config = dict(
    init_std_down=0.0,
    beta1=0.9,
    decay_fraction=0.897,
)
Below are experts of layer 5 (counted from 0) of a mixture-of-experts language model. Rows are named router (the router's row for the expert), gate (a neuron's input weights, with its number), up (a neuron's input weights, with its number) and show model dimensions 64-127. Each number is 50 + 10 x the weight over its row's rms, rounded and kept within 0 to 99.
Before each expert's rows: "comes after" lists some tokens at least twice as common just before its tokens as in all text; "gets" lists some tokens that make up at least twice as much of what it gets as of all text. This comes from a sample of Wikipedia text that the model never trained on. Tokens count by the router's weight.

# expert 7
comes after: " ", " (", "-", " \"", " A", " C"
gets: "S", "s", "A", "N", "B", "C"
router:58 46 51 62 49 64 46 59 48 40 54 33 49 38 43 54 58 52 56 48 55 59 59 56 61 51 54 48 63 59 53 67 44 38 35 62 56 49 68 44 47 55 59 59 47 43 67 61 63 57 46 67 45 71 55 40 57 37 55 44 37 33 33 42
gate0:41 62 47 46 66 48 55 52 43 41 46 23 52 55 46 73 61 41 42 67 51 53 78 32 35 39 39 61 60 28 47 46 65 62 42 63 46 65 48 46 42 60 43 59 47 54 32 45 51 31 49 49 49 48 57 47 49 42 40 53 48 41 55 62
up0:43 64 41 46 58 59 56 51 44 46 64 55 47 42 43 65 25 57 48 37 41 48 60 65 51 62 67 56 39 47 43 48 70 51 48 48 38 71 42 39 43 70 65 52 69 55 65 43 60 55 47 57 61 55 64 53 50 58 30 60 40 41 47 66
gate1:47 62 49 60 44 57 60 54 62 49 38 61 52 47 49 62 52 36 55 50 41 70 39 53 34 51 40 39 60 57 48 49 55 52 41 48 57 44 46 51 69 41 75 55 59 74 48 37 42 59 54 43 41 44 47 70 58 55 35 40 37 44 40 40
up1:53 29 47 43 56 59 50 56 56 56 72 60 45 42 70 31 52 39 72 42 46 45 44 61 66 58 43 46 58 60 54 68 28 47 62 45 34 56 68 53 34 44 56 44 58 52 64 51 59 58 41 54 54 63 50 51 41 42 49 43 43 56 34 49
gate2:51 58 32 48 44 38 48 47 59 49 41 42 49 49 64 46 31 27 50 32 43 47 43 62 53 56 30 51 50 59 58 45 52 76 38 56 60 62 66 60 56 14 56 38 58 49 61 51 54 52 42 38 48 64 37 48 48 59 36 54 50 63 44 33
up2:52 57 70 41 30 52 42 51 43 53 49 44 56 43 63 44 40 42 66 36 56 42 53 76 34 42 39 59 56 69 60 56 38 48 33 60 40 56 49 49 43 42 63 34 53 48 48 51 62 62 50 59 62 42 35 50 57 52 43 35 37 56 54 53
gate3:43 53 47 63 66 53 49 48 44 48 52 69 53 57 32 55 37 44 51 50 37 75 66 66 44 53 51 43 38 57 33 50 57 30 43 63 58 58 57 39 57 44 42 49 70 56 54 62 53 60 71 39 56 52 37 49 35 54 35 42 44 53 54 58
up3:49 42 50 43 51 47 45 42 45 80 31 22 50 57 53 72 59 51 60 38 49 47 41 53 78 40 36 66 39 52 69 50 49 51 43 64 28 45 42 41 69 60 46 48 45 47 61 53 47 47 58 41 45 46 58 53 57 50 49 51 64 60 53 60
gate4:47 50 57 41 39 34 46 57 50 49 65 42 38 32 47 45 49 79 56 38 45 51 51 56 45 39 47 54 44 55 61 41 68 47 52 48 38 45 61 58 40 46 64 48 43 42 45 41 46 54 40 45 39 57 62 52 58 38 67 67 45 63 56 40
up4:47 46 66 55 49 31 46 40 40 54 49 60 50 59 65 76 57 47 46 53 42 57 49 35 56 38 66 60 52 61 35 40 52 43 43 47 47 53 41 65 54 46 53 50 33 65 53 65 34 52 58 53 40 48 54 54 39 53 53 30 49 58 52 49
gate5:45 47 52 33 42 64 51 58 35 49 53 48 38 25 53 50 49 50 52 34 53 40 62 67 31 45 54 64 43 51 47 47 48 42 56 60 57 35 39 49 48 45 47 63 41 46 56 56 44 48 53 57 44 46 57 72 54 54 54 58 39 53 44 56
up5:64 57 49 47 57 42 53 46 46 43 66 71 39 47 54 46 41 49 62 66 64 53 42 51 56 26 30 43 39 37 49 60 44 42 52 45 31 81 49 46 35 48 61 57 48 46 57 65 45 36 52 58 46 62 44 62 58 54 38 77 47 55 52 29
gate6:56 60 47 47 57 56 41 44 54 35 68 62 52 35 50 38 55 46 42 54 67 46 48 59 59 58 52 45 49 44 33 44 52 57 29 48 36 45 56 59 43 56 45 41 52 58 35 63 41 54 42 51 45 51 53 53 51 45 52 46 55 37 30 35
up6:61 70 49 39 54 63 50 57 64 35 75 49 61 35 56 66 61 60 38 41 49 47 51 62 49 70 52 29 52 45 51 56 49 53 42 53 46 64 64 69 47 55 39 29 56 61 55 58 56 61 34 56 47 53 54 43 33 43 41 28 56 56 47 48
gate7:47 76 32 50 34 57 53 54 31 42 59 35 60 45 42 65 31 48 45 47 48 44 59 44 36 54 53 58 54 22 33 67 59 53 42 39 50 51 56 47 38 56 55 38 63 46 51 58 71 53 34 41 75 54 45 42 46 69 41 48 60 47 50 45
up7:44 42 51 79 51 51 62 36 49 63 47 50 53 50 39 71 46 64 50 53 34 38 56 48 73 60 58 47 52 48 39 30 71 47 53 67 55 34 49 59 61 47 39 57 51 43 54 69 40 51 41 60 50 48 69 57 50 54 45 57 46 55 42 59
gate8:52 33 49 56 42 54 59 43 53 50 30 49 37 37 57 60 55 53 54 54 48 52 40 65 41 36 56 49 44 56 62 54 79 46 46 50 36 49 35 62 61 59 52 49 63 48 42 33 51 33 37 48 56 63 65 63 56 50 52 57 34 57 40 31
up8:47 58 38 60 54 46 50 50 57 54 53 34 33 57 51 60 51 54 62 44 40 46 53 54 46 55 55 39 47 36 57 62 67 61 56 50 58 45 52 34 53 45 63 46 43 56 61 62 70 56 57 49 37 62 51 41 48 43 55 44 56 51 61 44
gate9:70 42 42 42 57 45 54 59 49 50 66 65 51 41 54 48 59 53 53 38 58 62 41 56 47 65 56 45 64 47 62 58 47 50 54 28 43 44 71 50 52 55 73 48 36 36 52 68 55 57 61 29 44 49 49 57 40 42 59 44 70 64 49 53
up9:46 50 54 39 55 52 47 50 64 27 36 28 43 62 41 50 27 55 59 58 46 40 61 66 45 39 21 51 71 40 43 40 62 52 71 55 65 38 52 58 53 45 57 64 62 44 58 43 54 56 43 69 59 48 48 50 49 61 45 38 54 60 44 36
gate10:32 62 43 40 49 52 63 58 35 39 58 47 46 54 66 40 46 51 41 57 38 47 44 41 55 68 45 55 55 57 49 35 44 58 44 47 42 50 51 45 70 51 58 68 51 55 49 69 35 62 60 49 41 54 61 46 46 30 64 41 56 54 54 64
up10:55 48 41 47 26 44 48 38 39 52 43 44 51 48 63 23 39 59 64 60 52 37 67 46 59 40 58 38 55 37 46 58 34 33 54 35 60 46 50 39 50 52 68 41 27 45 44 53 40 67 46 44 45 44 50 53 47 35 55 56 59 59 47 44
gate11:76 60 57 47 50 53 57 40 55 61 63 49 52 45 49 36 56 53 54 52 62 53 50 51 58 52 45 43 44 39 54 58 51 58 61 55 54 60 66 46 53 52 62 54 39 63 58 56 54 56 49 42 42 57 51 62 63 61 36 40 64 60 50 39
up11:64 55 62 44 35 46 50 53 54 31 51 40 58 46 67 51 51 61 48 38 49 70 45 57 51 61 18 46 58 66 53 40 54 55 61 59 50 65 60 32 37 55 48 63 51 45 40 65 62 60 45 45 37 47 52 35 52 37 65 37 56 40 53 42
gate12:48 68 41 58 34 52 61 50 58 51 54 47 57 50 63 61 54 46 55 60 43 41 63 49 42 47 49 57 48 51 46 49 54 31 39 61 58 49 56 44 46 39 46 43 43 47 38 52 41 42 58 58 52 48 57 36 53 33 62 56 45 46 45 59
up12:64 64 40 60 54 37 42 36 50 56 50 34 61 59 54 41 52 56 46 42 48 47 46 62 65 44 57 54 59 26 69 46 70 65 33 59 37 53 54 54 50 58 41 54 45 51 76 61 41 72 44 44 50 50 52 59 57 41 34 45 76 46 35 45
gate13:51 52 40 42 48 61 52 64 56 59 56 39 44 56 53 33 57 49 48 50 48 46 45 65 47 54 59 48 44 41 69 58 47 55 62 44 49 51 63 49 43 48 40 52 62 46 30 47 61 61 56 35 51 19 43 64 34 63 35 57 63 54 58 46
up13:37 45 45 47 44 52 42 53 60 39 66 52 53 61 66 59 53 61 62 53 36 37 52 48 43 53 53 60 46 57 32 40 40 39 48 62 51 48 45 53 38 48 46 45 44 50 50 48 40 37 71 45 51 47 46 66 58 53 46 39 40 48 63 62
gate14:53 72 57 62 29 43 41 54 35 44 48 53 53 47 59 49 66 53 78 34 35 56 43 22 54 40 55 52 58 61 53 60 46 38 45 52 46 38 61 45 38 58 61 47 31 48 52 46 78 61 75 61 37 46 60 47 28 41 59 49 32 41 49 63
up14:44 44 46 30 46 43 50 43 28 55 56 54 33 39 49 52 57 47 64 59 64 43 31 59 65 41 56 51 50 41 38 40 31 47 50 62 53 46 45 54 59 41 56 43 73 51 48 31 71 48 52 56 49 38 38 42 43 56 60 51 41 59 52 45
gate15:49 55 52 57 55 62 69 54 35 34 64 51 47 49 45 41 57 44 43 51 59 46 35 45 37 50 50 47 26 49 42 52 62 33 40 59 38 35 62 46 33 54 65 51 44 56 46 46 65 45 56 59 46 63 64 51 42 47 39 51 55 48 58 49
up15:48 49 61 58 46 57 67 43 56 37 41 43 47 60 29 41 51 50 47 48 51 59 50 47 38 53 62 59 56 59 38 59 54 41 34 53 50 37 37 43 51 42 35 47 54 66 42 72 53 47 50 53 48 44 62 51 50 30 72 61 42 50 48 64
gate16:43 62 50 43 35 74 52 38 51 51 53 36 32 65 65 54 53 56 62 48 66 34 46 47 52 33 45 47 50 62 43 59 45 44 48 55 58 57 61 69 33 38 39 49 61 63 31 56 63 37 43 54 52 52 58 43 44 47 31 62 47 56 46 53
up16:45 50 26 56 46 57 56 48 58 56 40 57 49 42 43 56 44 69 45 53 58 78 44 58 40 56 60 33 45 29 60 52 52 59 59 32 38 45 53 46 48 31 59 62 57 60 48 30 50 53 28 57 33 46 39 44 54 63 54 49 59 54 33 31
gate17:47 37 28 66 49 57 52 50 48 50 55 55 33 56 44 63 54 54 64 44 35 54 51 54 66 43 56 48 57 46 53 55 42 52 44 41 58 62 53 61 33 49 31 42 51 51 55 51 55 41 60 55 46 35 61 43 46 63 39 63 37 53 41 63
up17:58 53 41 36 35 55 53 55 39 53 41 57 56 57 42 37 27 55 50 65 63 65 53 45 48 52 49 49 60 29 43 56 44 61 47 31 48 53 37 63 55 48 47 29 74 39 50 41 53 60 49 40 48 45 56 70 48 57 33 58 59 64 45 36
gate18:65 44 58 28 50 66 49 53 50 52 52 60 52 55 33 49 26 35 51 58 64 46 57 64 47 45 57 39 51 46 66 61 40 42 38 43 58 64 42 49 69 34 41 53 58 46 52 46 50 40 58 51 47 49 45 50 41 46 39 67 36 57 49 41
up18:63 43 59 52 74 53 57 44 53 37 65 43 56 55 60 41 37 55 38 50 56 67 37 68 67 49 54 51 51 58 59 44 63 47 40 58 44 36 66 62 48 66 57 45 46 62 53 44 37 62 52 37 54 41 54 61 51 58 51 64 49 46 49 37
gate19:72 38 45 43 49 44 48 54 44 34 41 55 58 49 56 57 47 58 80 55 52 46 54 32 45 40 47 49 52 66 40 59 38 52 32 60 46 73 39 49 38 47 28 40 51 54 55 51 32 44 61 43 31 69 45 41 52 35 52 54 46 50 52 56
up19:52 57 51 56 48 51 45 53 63 48 58 60 41 62 37 47 56 31 45 36 40 64 47 74 44 82 54 31 46 59 56 44 47 30 41 65 71 52 57 34 40 55 61 57 45 61 38 48 63 49 35 59 49 54 48 63 52 51 69 51 62 50 49 39
gate20:58 46 56 39 47 46 75 42 69 43 35 59 31 51 60 50 52 46 39 48 45 63 36 59 48 43 63 51 51 60 58 34 49 32 54 59 46 45 73 47 57 28 71 57 49 61 46 54 36 55 51 55 45 61 43 57 46 51 60 46 37 46 35 30
up20:50 53 33 46 60 45 52 41 44 60 45 59 49 52 42 74 54 37 69 60 46 33 54 48 61 51 32 33 42 48 57 39 39 38 50 53 44 38 50 60 55 75 48 52 34 32 51 46 55 47 53 61 49 37 42 53 53 55 58 43 51 44 45 55
gate21:71 52 38 49 59 57 38 43 42 59 43 65 43 56 52 48 53 42 68 64 61 60 44 57 42 60 58 61 30 46 49 50 71 43 52 23 45 31 54 34 37 63 49 61 34 52 58 46 54 55 37 37 50 58 46 34 34 59 40 52 55 62 38 53
up21:66 37 57 65 38 66 36 42 53 47 34 51 36 42 54 62 50 58 56 31 63 39 50 53 60 61 56 46 53 55 59 56 63 57 49 44 46 55 64 42 49 28 48 52 61 44 52 56 59 49 66 79 51 27 25 34 53 50 70 60 35 49 49 62
gate22:45 48 38 46 40 58 46 41 43 28 34 61 41 55 53 43 47 56 59 51 56 62 53 60 64 56 23 49 57 49 66 28 49 58 29 50 52 29 50 34 36 30 48 54 48 73 56 39 52 79 35 42 41 47 56 46 71 49 52 67 40 59 63 57
up22:42 27 55 50 49 42 45 57 58 49 46 70 19 53 58 30 44 38 34 38 57 57 52 62 34 44 37 39 43 50 57 45 42 45 54 59 30 47 57 57 47 42 57 60 53 61 55 41 57 40 43 57 62 57 67 47 51 45 39 62 46 56 39 45
gate23:40 66 40 62 57 46 60 58 64 57 61 36 35 49 41 52 40 43 56 63 43 50 45 59 57 51 61 63 27 28 58 53 48 20 32 40 45 48 48 78 52 60 45 58 45 54 55 42 55 55 65 39 45 59 54 62 39 37 54 51 48 38 50 44
up23:46 47 62 62 50 45 53 60 54 55 54 51 37 29 52 54 42 37 51 49 50 66 38 54 57 47 38 35 34 61 56 56 27 48 63 71 35 76 52 56 52 60 49 36 62 45 55 65 56 44 62 72 37 45 35 35 58 39 60 50 37 44 55 47
gate24:50 56 35 31 57 53 52 47 46 49 49 53 44 53 48 50 38 42 50 47 51 58 53 64 37 56 58 59 59 57 63 52 39 44 50 44 53 58 66 63 55 46 43 44 62 59 45 62 65 42 17 53 37 40 46 59 45 66 55 47 44 58 62 29
up24:43 54 30 65 47 38 42 50 57 51 37 38 52 56 55 51 60 69 42 62 60 38 41 54 57 43 43 50 44 43 66 43 74 42 52 58 44 61 52 44 46 61 52 51 56 48 68 38 60 42 64 49 58 36 61 45 34 42 42 51 46 62 45 60
gate25:71 47 45 41 43 69 57 54 54 63 56 51 16 59 43 42 46 49 54 59 64 58 32 59 54 57 58 60 54 49 46 45 41 52 40 48 41 62 40 58 59 50 48 59 41 64 51 64 65 45 52 42 43 60 48 52 33 30 42 52 43 52 59 31
up25:42 56 49 61 48 38 61 54 53 70 50 49 39 57 38 46 52 42 62 70 44 77 51 60 40 50 55 45 51 46 51 67 43 67 40 53 46 54 50 63 40 49 53 62 34 60 70 48 54 46 46 36 45 55 56 47 53 35 43 34 39 53 51 52